{"n_layer": 11, "d_model": 160, "n_experts": 128, "experts_per_token": 4, "d_expert": 80, "d_shared_expert": 0, "activation": "gelu", "moe_layers": [0, 1, 2, 3, 4, 5, 6, 7, 8, 9, 10], "router_score": "sigmoid", "normalize_top_k": true, "routed_scale": 2.0, "balance_loss": 0.0033, "balance_bias": false, "init_std_router": 0.0219, "lr_router": 0.000334, "n_head": 2, "n_kv_head": 2, "head_dim": 64, "vocab_size": 8192, "norm": "layernorm", "norm_place": "pre", "norm_eps": 1e-06, "positions": "rope", "rope_base": 1180.0, "rope_fraction": 0.5, "qk_norm": false, "attn_scale": 0.125, "tie_embeddings": false, "parallel_block": true, "init": "uniform", "init_std_qkv": 0.0867, "init_std_o": 0.0, "init_std_up": 0.0867, "init_std_down": 0.0, "optimizer": "adamw", "lr": 0.00227, "lr_mult_o": 1.14, "lr_mult_up": 1.23, "beta1": 0.9, "beta2": 0.99, "lr_head": 0.0078, "warmup_steps": 230, "schedule": "wsd", "decay_fraction": 0.695, "decay_shape": "linear", "final_lr_fraction": 0.0, "batch_tokens": 65536, "seq_len": 512, "doc_mask": false, "train_tokens": 346100000, "steps": 5282, "dataset": "wikipedia_en"}
Below are experts of layer 3 (counted from 0) of a mixture-of-experts language model. Rows are named router (the router's row for the expert), down (a neuron's output weights, with its number) and show model dimensions 0-159. Each number is 50 + 10 x the weight over its row's rms, rounded and kept within 0 to 99.
After each expert's rows: "comes before" lists some tokens at least twice as common just after its tokens as in all text. This comes from a sample of Wikipedia text that the model never trained on. Tokens count by the router's weight.

# expert 19
router:48 70 59 56 45 50 32 43 42 33 64 51 68 64 51 44 53 66 59 50 58 36 58 60 46 53 47 36 54 32 59 77 35 60 43 55 64 62 37 53 39 49 57 49 38 28 58 40 60 47 37 49 32 50 49 37 47 58 64 42 51 59 62 40 49 35 36 60 48 73 46 49 67 46 50 49 66 41 43 52 50 57 47 70 63 49 43 45 46 55 62 62 60 47 51 35 51 35 43 47 52 61 47 48 50 56 48 43 50 61 68 57 53 42 63 48 51 62 63 50 55 59 56 53 35 44 53 44 48 54 31 54 52 54 49 51 57 52 38 45 45 47 50 72 39 65 28 57 44 41 45 62 62 33 45 37 69 52 50 53
down0:69 45 62 60 65 56 43 79 45 44 47 64 38 42 41 54 36 34 39 46 56 52 40 50 38 43 67 62 39 65 31 28 58 56 47 41 53 64 41 40 53 47 50 46 69 40 51 67 61 52 55 59 36 40 44 47 47 49 56 63 39 50 38 60 35 64 48 53 68 44 65 28 36 61 49 40 61 70 40 41 55 56 46 49 56 44 45 56 48 58 38 39 60 45 55 67 56 54 38 56 53 55 44 48 39 59 51 45 55 43 51 58 49 49 48 39 51 54 57 67 47 53 55 41 32 60 50 54 72 45 47 41 66 39 42 45 55 43 57 26 49 42 57 45 33 50 47 48 57 48 48 49 74 58 41 58 40 54 36 50
down1:37 48 64 65 54 53 39 64 47 40 37 45 39 42 51 60 46 47 51 55 56 56 39 51 56 58 58 42 42 41 31 31 65 57 74 42 41 59 35 30 54 39 52 68 55 49 52 61 68 44 40 67 60 40 41 42 55 49 52 44 49 49 41 47 47 63 41 52 31 51 65 50 36 36 42 41 48 54 45 61 78 45 61 45 60 55 51 36 53 68 65 49 43 56 47 60 38 53 42 47 49 51 55 43 65 49 47 45 53 44 61 47 41 37 48 49 47 52 53 47 72 32 50 43 43 69 45 37 49 56 27 70 33 57 42 63 69 55 51 42 55 57 54 33 51 37 45 55 59 56 52 53 41 63 53 52 40 40 53 63
down2:54 57 48 29 41 58 56 43 45 65 47 43 50 48 61 67 55 59 52 38 61 44 44 50 70 53 33 58 52 68 31 66 43 49 48 59 68 36 51 53 29 40 57 38 49 60 52 54 68 46 55 47 68 62 50 58 49 44 52 57 44 52 55 57 45 42 40 28 51 38 37 44 63 51 49 52 55 52 74 45 51 57 38 43 51 66 61 42 58 49 40 51 47 48 42 59 38 65 69 52 49 27 75 51 48 50 37 42 48 49 53 64 38 39 41 31 51 46 41 56 55 30 52 52 62 46 52 46 62 49 62 50 59 54 72 44 47 40 47 37 46 74 53 53 53 42 63 56 62 36 45 37 42 56 45 42 38 40 42 49
down3:36 39 66 76 53 52 54 54 43 33 37 48 58 45 58 54 61 44 52 58 39 41 61 64 37 48 61 43 46 44 45 47 52 60 46 55 21 50 40 53 49 70 57 46 39 51 57 39 60 59 48 48 48 35 31 51 44 46 55 47 38 47 48 62 55 56 56 32 58 53 50 43 41 39 46 57 58 49 53 36 61 38 54 47 23 56 71 52 50 45 56 46 56 52 44 51 54 39 62 45 53 50 57 60 66 40 56 48 58 43 47 37 58 63 66 52 60 43 39 51 50 50 36 53 60 37 28 46 48 57 43 74 44 67 43 41 35 73 52 57 45 52 51 56 71 49 60 48 42 52 42 41 34 69 47 33 69 40 52 47
comes before: "-", "\n", "|", "The", "==", "==="

# expert 34
router:42 66 58 32 37 45 60 45 53 46 42 48 54 53 49 33 55 61 35 44 46 63 48 57 49 52 45 40 47 62 46 74 61 52 32 66 57 41 52 54 43 42 34 50 64 46 39 45 58 26 40 57 46 38 72 49 63 58 52 46 41 75 71 51 51 58 51 40 60 51 51 50 47 39 43 40 58 36 38 49 56 35 60 52 52 48 56 53 35 48 66 66 35 64 52 24 31 51 59 57 57 67 56 49 47 43 47 59 47 64 41 47 33 34 51 38 56 65 52 63 48 53 51 50 66 53 46 51 47 46 45 53 49 51 54 38 48 51 39 43 65 33 53 56 42 54 47 48 40 41 56 78 59 37 40 42 43 43 57 39
down0:59 49 47 41 49 29 63 35 49 52 45 42 59 56 33 46 36 52 59 52 42 48 71 70 59 53 46 57 31 59 60 44 56 60 31 54 62 47 52 43 41 59 37 42 57 62 52 57 50 34 57 63 63 39 54 42 45 56 48 53 52 39 36 45 52 48 60 53 55 32 55 35 69 46 39 57 35 54 53 41 63 41 50 56 30 54 51 57 43 52 45 25 30 53 53 59 44 64 51 39 47 56 39 42 57 56 50 63 54 55 68 38 53 41 44 45 71 36 48 73 52 28 49 50 47 50 51 56 56 40 74 45 50 37 38 57 60 59 51 62 51 42 70 51 53 50 42 49 30 45 65 63 59 50 51 54 37 52 49 59
down1:52 55 42 48 55 63 35 41 22 66 61 39 35 44 49 41 56 45 47 39 56 61 66 29 46 37 50 44 37 49 52 53 61 45 39 59 62 55 56 50 60 47 43 49 54 49 50 36 53 61 52 57 52 67 44 51 31 58 51 54 57 60 57 65 51 36 63 46 57 43 57 41 49 48 38 43 44 54 37 58 61 47 47 51 55 61 53 41 64 60 54 39 49 61 35 51 37 36 58 43 47 45 45 32 50 64 32 50 30 59 57 49 53 59 57 35 62 57 50 61 70 59 51 57 43 30 39 39 56 66 63 40 66 53 40 48 65 42 76 44 47 52 50 43 45 37 40 48 45 51 57 30 40 45 52 73 43 54 54 74
down2:32 53 51 22 46 44 45 67 36 39 55 48 47 55 48 43 35 72 52 50 74 52 35 54 59 50 45 60 64 54 39 38 50 44 36 62 59 43 52 31 58 52 51 38 40 51 52 65 62 75 61 48 47 66 48 41 47 40 45 57 34 44 50 50 48 62 56 49 63 34 62 32 48 47 47 46 54 57 52 48 59 63 62 34 41 53 62 53 35 37 53 63 51 48 19 45 43 60 39 75 60 62 48 44 45 51 45 58 60 48 50 53 62 52 53 63 62 45 46 53 50 45 43 33 50 52 60 61 44 47 34 54 45 36 53 57 53 35 37 41 62 46 53 45 62 33 62 52 63 38 47 53 52 61 50 54 44 62 42 48
down3:37 66 38 53 62 53 55 33 72 37 43 54 49 59 52 46 44 46 51 62 59 49 29 42 42 45 57 61 42 53 23 60 61 43 67 40 39 59 45 44 51 55 59 54 53 41 50 58 38 34 55 64 66 53 67 51 47 38 36 43 48 54 48 48 39 35 60 44 51 79 72 47 62 44 48 52 67 65 43 50 57 45 57 49 41 54 46 46 60 56 43 33 54 45 64 55 47 53 58 68 52 37 53 38 52 55 55 69 48 45 33 54 48 48 46 36 53 44 65 37 60 54 47 45 43 57 54 34 51 42 52 42 60 51 74 59 46 30 43 53 63 57 52 31 47 61 43 57 57 48 54 41 49 40 55 38 45 70 45 34
comes before: "°", "-", "9", ")", "8", "′"

# expert 94
router:51 63 73 66 55 59 40 48 57 55 32 67 55 59 44 51 61 35 35 57 51 54 45 34 39 29 64 56 35 44 57 57 69 63 38 59 47 46 56 51 68 33 37 42 55 55 40 46 40 30 48 35 60 40 61 52 52 44 62 38 61 60 59 68 49 31 57 63 62 57 49 46 69 52 45 45 49 54 48 43 61 42 53 48 48 55 46 65 55 63 59 67 41 39 36 41 31 40 43 49 44 58 41 52 34 63 48 59 44 64 58 61 46 49 37 59 55 60 60 68 59 36 52 61 34 66 39 50 58 45 56 38 61 56 47 56 40 54 49 50 46 55 33 53 46 58 51 53 34 46 58 40 53 54 47 46 37 45 58 54
down0:56 56 50 61 32 57 45 60 45 46 59 55 28 44 45 38 52 67 55 45 53 47 39 53 48 33 47 48 44 50 56 58 55 54 51 47 54 57 48 64 21 57 53 55 50 46 47 44 60 61 84 45 53 68 39 49 42 53 60 58 44 58 62 42 43 60 58 47 56 54 48 41 62 44 44 51 43 61 44 47 73 36 54 56 35 49 47 52 62 56 38 41 62 52 42 39 63 54 37 61 55 47 57 63 37 43 31 45 50 27 26 30 59 58 47 47 46 50 70 44 50 55 45 48 55 33 50 36 59 67 47 34 55 41 61 50 44 39 61 60 45 57 41 41 37 68 34 48 42 57 43 60 40 35 64 41 49 61 59 51
down1:44 37 53 38 50 72 57 66 49 57 46 46 58 59 54 32 49 27 45 45 60 47 59 39 50 66 43 72 45 44 43 54 60 60 47 60 55 45 25 40 59 47 44 53 39 37 51 43 49 43 61 58 43 40 47 40 43 52 51 31 74 52 58 69 62 61 58 41 36 39 68 45 44 42 47 40 53 50 35 54 59 52 48 50 45 44 37 55 48 56 53 50 52 58 35 34 51 53 35 43 52 57 46 41 46 68 36 37 55 57 48 62 56 31 59 46 68 74 42 54 45 63 50 35 48 66 60 43 41 63 33 61 55 73 50 65 56 50 41 56 57 48 65 45 39 45 56 45 56 45 51 72 53 49 39 39 53 54 51 48
down2:48 38 53 53 45 46 49 67 49 53 52 49 47 67 59 50 71 35 55 52 44 41 57 50 44 51 52 45 63 42 45 45 41 46 48 59 74 52 57 70 46 33 48 62 58 74 44 40 64 69 50 63 52 46 41 75 51 60 42 26 59 47 37 57 34 43 41 40 37 57 51 40 48 58 50 31 62 49 68 35 46 40 48 61 54 51 77 44 69 50 52 53 47 42 37 35 27 48 58 51 56 43 55 64 55 55 47 49 55 53 50 35 39 38 43 40 77 44 40 48 50 37 58 55 46 52 49 44 39 54 54 57 50 42 57 39 54 56 39 64 42 53 43 35 35 67 45 52 64 55 46 51 43 58 47 49 65 48 37 48
down3:45 61 61 47 51 53 47 46 28 56 49 48 47 55 45 41 51 56 40 40 48 48 47 63 76 60 55 49 38 45 62 56 52 50 67 54 53 59 46 76 55 48 80 43 60 51 60 47 56 37 46 51 42 48 43 41 34 22 47 35 45 34 60 57 61 60 48 38 38 59 35 55 45 63 50 32 49 58 57 46 70 45 36 60 52 54 58 41 37 38 44 62 61 49 51 48 53 53 44 64 30 54 72 51 49 43 53 58 72 45 47 52 61 64 45 53 53 55 45 55 52 51 55 60 43 59 54 42 47 35 46 34 61 41 53 39 46 44 44 45 55 38 35 55 57 52 71 45 55 61 67 49 40 46 42 50 26 33 59 38
comes before: "–", " |", ")", ",", "4", "5"

# expert 56
router:34 84 58 58 41 61 40 52 47 54 53 72 58 46 50 44 73 57 51 55 61 50 36 45 39 32 65 41 40 57 56 46 56 60 49 53 53 50 47 58 57 26 50 43 57 54 51 43 54 29 43 44 57 32 72 35 58 48 58 42 55 52 62 64 66 31 58 57 54 57 57 56 67 54 46 50 54 61 51 48 53 48 50 50 46 60 58 52 49 61 60 68 32 38 45 34 46 39 49 61 46 48 53 50 35 52 43 51 35 55 63 68 42 45 36 60 53 51 54 66 58 47 39 52 46 59 26 45 62 39 60 39 54 42 44 52 42 48 37 38 46 32 32 60 41 56 44 64 42 51 52 59 51 49 47 60 36 49 60 47
down0:57 49 50 41 67 48 43 54 54 35 54 32 61 55 62 33 44 49 38 32 39 33 30 42 61 52 29 59 40 63 31 44 45 50 39 39 45 47 52 50 36 61 62 39 40 41 63 39 46 57 55 36 42 50 66 50 69 64 50 62 50 59 48 45 37 50 42 41 46 58 53 51 43 58 74 41 54 54 51 50 33 40 37 47 64 56 62 56 58 44 56 35 54 69 55 65 46 37 50 58 62 40 39 68 48 59 58 56 48 58 52 49 40 58 50 44 49 44 47 32 49 57 59 61 55 50 66 57 44 60 55 45 52 56 38 57 71 59 50 48 68 69 42 42 64 51 45 55 47 56 53 76 56 33 51 46 41 36 45 44
down1:41 54 58 60 50 49 44 44 42 60 44 39 62 41 50 49 49 58 54 38 29 38 59 48 47 37 44 48 50 50 57 55 54 56 57 40 35 65 66 53 37 62 54 39 69 42 50 38 58 53 44 48 67 46 40 52 37 61 46 62 51 48 52 71 53 44 49 36 67 26 38 46 51 48 66 63 28 50 60 56 63 61 32 39 54 47 53 57 40 62 53 62 59 52 55 55 54 56 52 59 41 47 52 48 45 36 61 46 36 60 52 50 56 54 74 46 47 53 41 47 73 50 49 54 44 47 42 29 44 58 59 50 35 52 52 50 53 47 55 57 38 50 41 35 39 36 70 78 46 45 52 51 51 45 58 19 39 40 59 69
down2:41 63 49 53 57 47 59 60 41 26 48 40 64 54 45 47 46 49 48 42 52 56 37 42 51 58 47 44 52 61 56 46 51 52 45 52 45 56 50 50 43 61 65 54 57 53 53 48 65 47 48 44 46 57 53 45 50 51 58 66 37 58 48 42 38 63 44 54 63 53 54 42 40 66 46 37 45 78 45 55 45 45 48 13 37 43 60 27 58 39 64 45 48 41 36 42 62 40 53 66 53 47 58 72 50 51 48 59 59 48 48 39 46 53 49 58 40 49 43 78 62 53 53 63 56 53 70 66 41 41 32 49 45 50 39 34 28 67 49 48 45 64 67 48 38 70 50 59 37 53 57 47 30 42 47 35 46 56 50 40
down3:45 41 53 58 46 36 61 33 48 56 46 37 47 39 41 56 73 53 52 44 61 46 60 50 55 60 49 64 54 49 59 45 56 59 53 68 37 59 56 56 51 51 58 50 47 54 40 48 38 37 56 40 49 61 46 67 36 55 57 55 56 50 30 48 42 62 56 34 56 76 57 51 40 37 54 27 60 45 66 52 66 39 57 59 58 55 49 61 39 40 46 61 82 64 41 72 47 41 43 43 50 47 40 31 56 49 56 63 58 44 51 42 46 53 49 45 51 48 50 54 50 49 42 51 45 51 72 62 43 49 47 44 61 67 40 41 56 52 51 42 49 52 35 30 37 46 70 51 55 22 51 38 44 56 43 58 34 50 34 55
comes before: " |", "–", ")", "4", ",", "6"

# expert 123
router:47 62 53 37 49 52 37 37 46 47 41 45 63 62 45 44 55 42 44 56 53 36 45 64 50 44 65 58 49 41 51 66 39 60 54 59 50 66 40 67 48 50 56 67 50 37 40 71 60 40 45 40 39 45 56 40 42 52 51 53 50 64 71 38 52 39 50 37 55 66 36 59 62 43 62 52 59 42 71 59 35 50 58 65 55 33 43 49 51 40 43 65 64 44 36 42 46 53 45 70 51 62 44 36 33 52 54 54 45 63 60 53 62 66 40 44 68 60 55 43 47 45 50 53 54 67 49 60 52 50 53 56 36 60 49 56 49 57 41 61 65 47 49 58 41 52 54 44 61 53 28 51 78 43 19 46 45 51 46 55
down0:55 47 46 51 45 52 62 43 36 54 33 61 60 60 68 70 46 58 37 63 57 50 62 55 42 49 46 38 47 56 63 36 52 30 49 48 32 35 62 59 49 40 47 36 34 58 40 64 69 38 58 51 36 60 52 58 67 47 40 45 49 53 58 46 48 69 39 48 41 58 56 64 57 57 43 71 41 39 42 51 27 40 55 43 55 50 58 35 74 58 49 42 63 50 58 38 45 59 51 60 65 43 54 32 54 50 48 67 58 43 40 48 39 59 60 46 52 52 72 42 39 40 50 45 48 46 47 22 58 41 37 54 33 61 42 46 44 44 55 61 62 51 48 56 46 57 55 62 50 49 53 46 55 73 45 49 42 38 56 45
down1:72 56 54 61 38 66 29 58 58 42 46 59 47 68 55 60 49 53 49 46 49 45 29 31 63 67 48 55 32 58 47 46 38 61 63 48 59 34 37 57 48 49 44 43 58 36 48 52 56 52 29 35 26 56 69 55 49 56 56 46 50 47 59 63 61 60 47 53 50 56 40 53 48 48 55 37 55 41 56 64 60 24 46 56 56 58 54 34 38 58 57 35 31 59 48 37 53 53 47 49 58 61 59 58 46 53 31 44 49 36 53 35 44 53 54 33 74 50 51 47 45 53 49 55 69 45 52 44 57 52 37 53 27 52 49 32 52 42 45 43 51 55 57 57 48 62 57 48 60 59 45 45 62 51 65 43 68 57 44 60
down2:53 45 42 24 46 62 46 33 57 53 39 43 60 48 62 50 57 42 42 63 61 42 47 54 54 60 56 55 64 52 52 47 52 33 48 48 53 48 49 35 74 51 45 40 70 34 67 48 52 61 34 70 59 47 52 63 52 41 46 63 59 43 63 54 50 51 63 36 40 41 55 49 34 51 53 57 41 52 50 48 52 53 41 53 48 46 63 59 56 36 50 60 43 20 50 33 48 46 51 48 60 54 77 71 51 71 38 53 50 52 48 51 45 39 66 57 44 50 35 47 41 56 68 19 52 44 55 54 56 21 43 46 55 64 49 48 50 57 54 43 47 48 37 64 39 42 42 58 48 42 43 52 45 43 57 46 51 47 66 42
down3:36 60 48 46 67 53 52 48 65 63 45 42 37 42 54 35 55 71 35 55 61 55 59 52 44 37 59 49 61 41 24 52 78 33 64 60 43 39 56 42 47 42 46 56 44 51 60 63 43 61 42 48 51 44 51 51 56 57 50 55 52 41 47 56 63 51 38 49 37 70 35 39 58 72 41 24 49 48 38 54 41 50 32 58 56 42 45 59 60 41 60 62 61 59 51 48 47 45 26 45 31 58 49 53 52 50 58 44 42 54 49 49 48 33 55 63 53 56 49 45 63 44 53 61 67 54 41 54 34 59 53 44 70 53 48 62 28 51 59 51 42 33 38 50 57 49 47 48 45 53 56 49 54 40 46 71 54 49 40 32
comes before: ",", " (", "'", " and", "i", "ia"

# expert 10
router:44 58 50 56 49 60 58 47 67 37 63 67 52 66 59 57 53 35 51 65 54 46 60 37 37 37 53 49 55 43 42 52 55 59 55 65 50 45 36 38 64 58 64 70 64 21 54 62 62 57 25 32 52 46 57 34 48 62 65 29 31 57 55 44 34 51 52 63 50 48 63 70 45 44 44 62 42 57 63 60 60 58 42 61 69 42 57 37 36 51 47 53 49 48 41 42 40 35 40 43 55 53 61 55 47 59 51 40 34 63 57 50 50 44 44 43 60 58 42 57 51 54 59 46 52 41 43 51 39 53 44 69 63 55 48 67 39 52 62 44 46 47 43 57 50 64 31 48 51 53 52 64 47 57 49 32 56 48 44 48
down0:39 39 47 45 32 40 45 42 41 51 50 55 46 42 31 50 53 50 50 46 38 51 65 54 35 50 41 52 50 61 37 39 60 58 56 48 62 45 28 51 40 52 50 58 66 60 53 58 32 35 58 43 55 61 34 55 42 56 58 45 50 44 42 64 37 50 62 64 40 61 47 48 62 42 42 46 50 57 57 58 84 51 35 60 42 50 46 63 47 50 44 57 62 62 53 90 52 49 55 52 45 48 59 56 40 56 48 53 50 48 54 18 56 55 42 49 73 39 44 65 54 58 62 35 52 30 42 43 58 54 51 52 47 56 48 42 47 43 45 52 48 44 40 42 44 46 46 47 36 46 75 72 53 57 54 54 53 52 49 65
down1:47 32 35 32 47 65 55 64 52 47 50 57 51 45 32 39 31 60 36 44 58 60 61 35 67 60 35 57 52 47 38 47 65 34 45 55 59 50 41 46 61 52 55 61 67 59 47 56 45 48 46 52 56 60 75 50 57 54 47 62 74 51 42 54 46 30 52 42 33 44 55 58 24 61 34 70 54 39 53 61 40 46 48 61 58 60 39 58 48 38 58 57 42 49 44 30 64 52 41 47 45 70 52 52 64 49 54 46 48 50 46 41 38 47 51 54 30 47 46 65 45 36 43 50 43 62 51 42 55 48 47 42 50 45 50 40 42 70 61 47 47 74 59 48 70 47 47 62 48 40 49 46 45 34 55 42 51 48 58 48
down2:37 47 56 44 61 66 51 57 50 56 38 52 53 59 31 34 52 45 65 27 46 57 46 54 46 51 57 37 38 46 49 62 48 58 55 30 42 73 44 51 49 55 69 42 50 59 61 39 55 48 40 43 53 50 35 46 53 55 44 48 62 57 42 53 66 61 44 51 54 56 37 46 44 37 52 51 65 57 41 49 55 68 48 66 41 50 69 57 48 50 38 46 36 59 49 67 48 48 59 34 52 72 59 49 43 55 53 50 53 34 34 48 52 52 52 74 52 56 70 42 29 60 45 42 56 35 55 36 63 42 30 55 31 53 46 42 48 56 51 43 45 59 38 67 54 47 48 71 73 46 59 61 44 62 49 33 46 51 39 48
down3:53 61 46 71 47 37 56 43 49 51 66 45 56 53 54 48 61 46 71 48 51 40 54 51 64 51 42 39 33 49 44 42 50 41 50 36 34 61 45 40 58 86 54 44 37 58 54 67 41 53 51 73 48 37 43 53 47 43 38 43 61 49 33 47 53 54 71 42 61 55 50 50 64 30 61 44 68 31 35 65 55 60 52 64 33 48 48 50 54 51 55 47 43 54 40 66 52 55 39 48 43 57 53 50 53 67 51 49 59 45 54 32 41 47 58 43 53 40 54 42 51 51 60 41 35 42 63 68 64 58 57 54 60 43 38 52 39 49 45 39 36 46 50 38 50 51 34 59 56 48 63 51 16 49 55 60 47 60 58 46
comes before: "|", "\n", "-", "==", "The", "==="

# expert 12
router:42 51 28 32 59 57 42 68 57 33 37 63 64 57 58 49 51 43 31 59 63 48 65 44 51 46 51 46 51 55 43 67 71 38 51 51 44 45 54 66 43 52 36 50 69 39 58 44 61 64 61 40 40 48 54 37 50 38 55 56 59 36 56 41 48 38 38 46 49 42 37 47 63 41 61 60 35 49 49 57 41 68 56 58 52 51 56 38 58 49 54 45 44 39 47 42 32 47 61 63 49 52 33 59 73 44 41 49 53 49 68 54 62 53 51 57 61 62 51 46 43 31 53 60 61 63 57 42 38 44 49 37 50 44 46 65 33 45 40 40 69 52 53 55 30 50 42 32 58 53 40 46 65 53 35 44 37 54 63 53
down0:26 38 53 53 43 76 48 38 59 58 52 58 41 41 43 67 51 45 55 71 44 38 61 50 46 65 45 41 29 76 54 38 56 45 28 61 42 62 56 57 47 47 59 38 42 60 61 53 28 51 44 62 44 36 35 43 42 44 60 42 56 46 68 37 38 51 68 50 32 53 43 50 44 49 45 63 61 66 58 56 44 53 47 58 37 59 38 50 51 48 63 51 50 38 39 62 46 51 67 44 41 59 41 54 53 45 60 32 49 60 48 53 40 40 45 46 39 47 68 52 67 60 57 46 58 46 48 47 60 49 43 63 64 54 43 44 47 59 66 57 46 51 33 47 56 61 60 40 49 39 61 52 42 36 39 62 61 47 45 42
down1:35 34 54 50 45 63 48 66 45 79 65 38 46 47 61 34 46 47 49 66 75 57 45 41 56 51 60 47 40 48 55 59 75 48 42 24 48 43 40 47 63 57 35 44 58 57 56 47 51 69 57 44 53 51 49 48 45 50 63 56 59 52 39 57 52 61 50 47 44 53 63 46 41 53 61 60 44 45 55 45 40 63 41 56 39 34 57 57 53 57 70 55 48 33 55 72 43 59 43 45 52 55 36 56 58 60 72 47 45 32 42 39 39 53 35 48 46 30 61 36 51 53 37 60 46 46 44 50 59 52 57 58 49 34 48 53 62 44 41 47 49 52 25 60 47 45 51 36 37 49 49 44 43 51 48 55 48 72 45 31
down2:51 65 70 51 51 63 45 49 39 37 66 74 38 48 61 42 34 58 56 57 43 39 50 48 41 49 51 51 55 56 49 40 32 47 54 47 53 54 59 50 36 42 36 36 54 52 27 42 53 55 57 64 60 41 68 56 49 52 44 59 64 50 51 51 60 50 53 64 51 46 40 51 62 48 53 60 62 52 44 37 58 35 49 46 42 51 40 53 25 36 43 54 55 54 36 52 63 45 55 41 32 52 51 24 42 64 45 52 58 44 42 50 29 55 68 49 65 58 27 73 71 43 53 40 59 37 49 72 39 42 50 52 36 48 44 43 52 56 32 45 54 51 48 34 43 60 60 60 59 39 50 48 44 58 51 64 57 48 63 51
down3:46 50 41 50 51 50 38 51 59 62 48 49 33 45 70 40 62 49 59 39 45 53 56 46 44 56 47 44 42 56 53 49 54 41 42 52 70 44 51 49 39 33 42 49 54 57 54 42 43 52 55 27 43 64 22 36 44 59 54 63 66 57 45 55 65 61 48 41 66 60 44 60 39 56 62 49 42 39 45 24 50 45 58 42 58 50 38 58 44 68 58 57 46 46 35 70 48 43 49 57 62 62 53 57 45 54 23 71 67 33 51 50 39 50 55 37 50 77 47 56 60 47 48 41 52 53 56 54 54 38 41 58 42 25 71 49 58 61 45 49 60 55 51 51 37 46 54 52 49 72 51 57 49 38 44 41 64 43 46 46
comes before: " of", "1", "2", "s", " for", "er"

# expert 20
router:46 72 49 59 38 59 42 52 49 39 58 60 75 64 60 51 55 55 61 75 51 45 62 57 45 50 52 44 59 35 53 57 53 68 61 63 55 62 36 50 57 44 58 63 42 23 43 35 60 54 42 44 50 42 53 36 51 57 55 36 48 51 69 52 49 48 44 59 55 55 42 60 57 42 44 48 50 38 41 45 65 54 44 44 61 38 37 50 53 50 50 71 52 44 46 45 56 28 45 51 65 57 54 64 52 52 48 39 41 63 58 57 58 56 56 52 58 66 58 64 42 62 65 51 48 53 57 42 38 59 32 50 60 50 52 62 31 50 49 55 49 44 39 74 32 53 34 61 47 41 55 63 47 42 51 28 57 29 36 53
down0:43 41 61 42 48 54 41 60 40 60 62 50 53 52 45 48 56 57 48 51 56 53 58 55 45 52 50 47 52 53 50 32 50 51 44 58 51 49 46 29 59 46 48 56 45 44 46 52 55 34 65 39 68 45 48 50 46 42 45 57 46 37 40 46 48 46 50 47 73 29 45 56 42 56 48 53 42 23 43 33 67 51 44 74 33 60 37 21 38 58 74 41 37 51 61 75 45 50 54 44 39 39 60 35 33 72 48 59 57 71 43 57 48 46 59 37 46 37 36 55 55 45 62 53 51 44 49 46 75 67 57 45 37 60 56 62 42 62 57 56 50 53 50 53 53 56 47 39 55 60 65 53 65 46 54 43 36 60 49 52
down1:48 58 36 40 56 65 52 56 64 48 47 33 48 44 46 41 58 40 40 49 34 55 57 42 70 63 45 58 49 41 52 38 53 56 57 48 50 61 57 32 38 84 51 43 42 41 51 24 63 50 52 59 51 55 45 49 42 60 53 51 48 57 56 61 62 51 48 45 40 44 46 57 53 40 41 38 49 36 51 53 63 58 56 59 61 40 53 55 51 51 46 39 46 51 43 61 62 49 54 48 56 38 36 44 43 33 37 47 60 50 63 36 47 61 49 65 61 63 39 42 33 47 43 30 53 37 60 46 44 53 35 60 65 61 43 65 55 79 56 56 52 53 59 47 65 44 35 60 55 52 52 71 31 45 60 36 44 45 68 33
down2:38 41 41 40 45 62 63 55 60 62 41 57 37 50 34 52 62 49 52 44 51 47 55 51 55 52 38 73 49 52 40 55 47 60 53 47 61 65 51 51 59 70 55 31 38 53 40 45 74 52 68 52 68 48 48 48 44 51 56 43 59 43 53 54 45 49 52 50 46 33 38 41 55 48 47 39 32 32 57 46 54 64 58 59 69 48 42 28 59 36 45 30 54 38 48 73 58 49 67 34 51 48 70 50 40 33 55 54 55 52 54 50 36 53 55 66 65 53 25 45 45 55 44 32 56 58 56 39 56 57 38 52 58 59 48 54 47 64 50 53 28 60 46 44 60 45 38 59 40 41 58 62 64 59 45 34 42 57 48 48
down3:47 54 48 45 57 58 53 32 55 44 71 60 53 64 57 54 50 48 43 44 49 50 57 47 66 53 39 49 58 51 60 59 36 67 61 49 51 52 30 53 42 65 63 39 41 52 59 56 50 52 56 53 69 43 34 52 33 48 62 55 50 38 48 45 32 37 43 48 51 29 42 51 55 38 53 49 44 34 47 52 63 65 64 61 55 46 40 28 60 53 60 24 60 51 56 80 49 44 56 47 41 43 47 39 29 48 45 49 60 49 49 66 43 54 43 56 56 43 34 38 45 41 37 56 68 43 50 39 63 55 34 40 49 44 48 60 61 67 62 45 39 58 56 47 68 56 38 71 59 54 64 54 65 52 52 46 41 51 37 46
comes before: "-", "|", "\n", "==", "The", "==="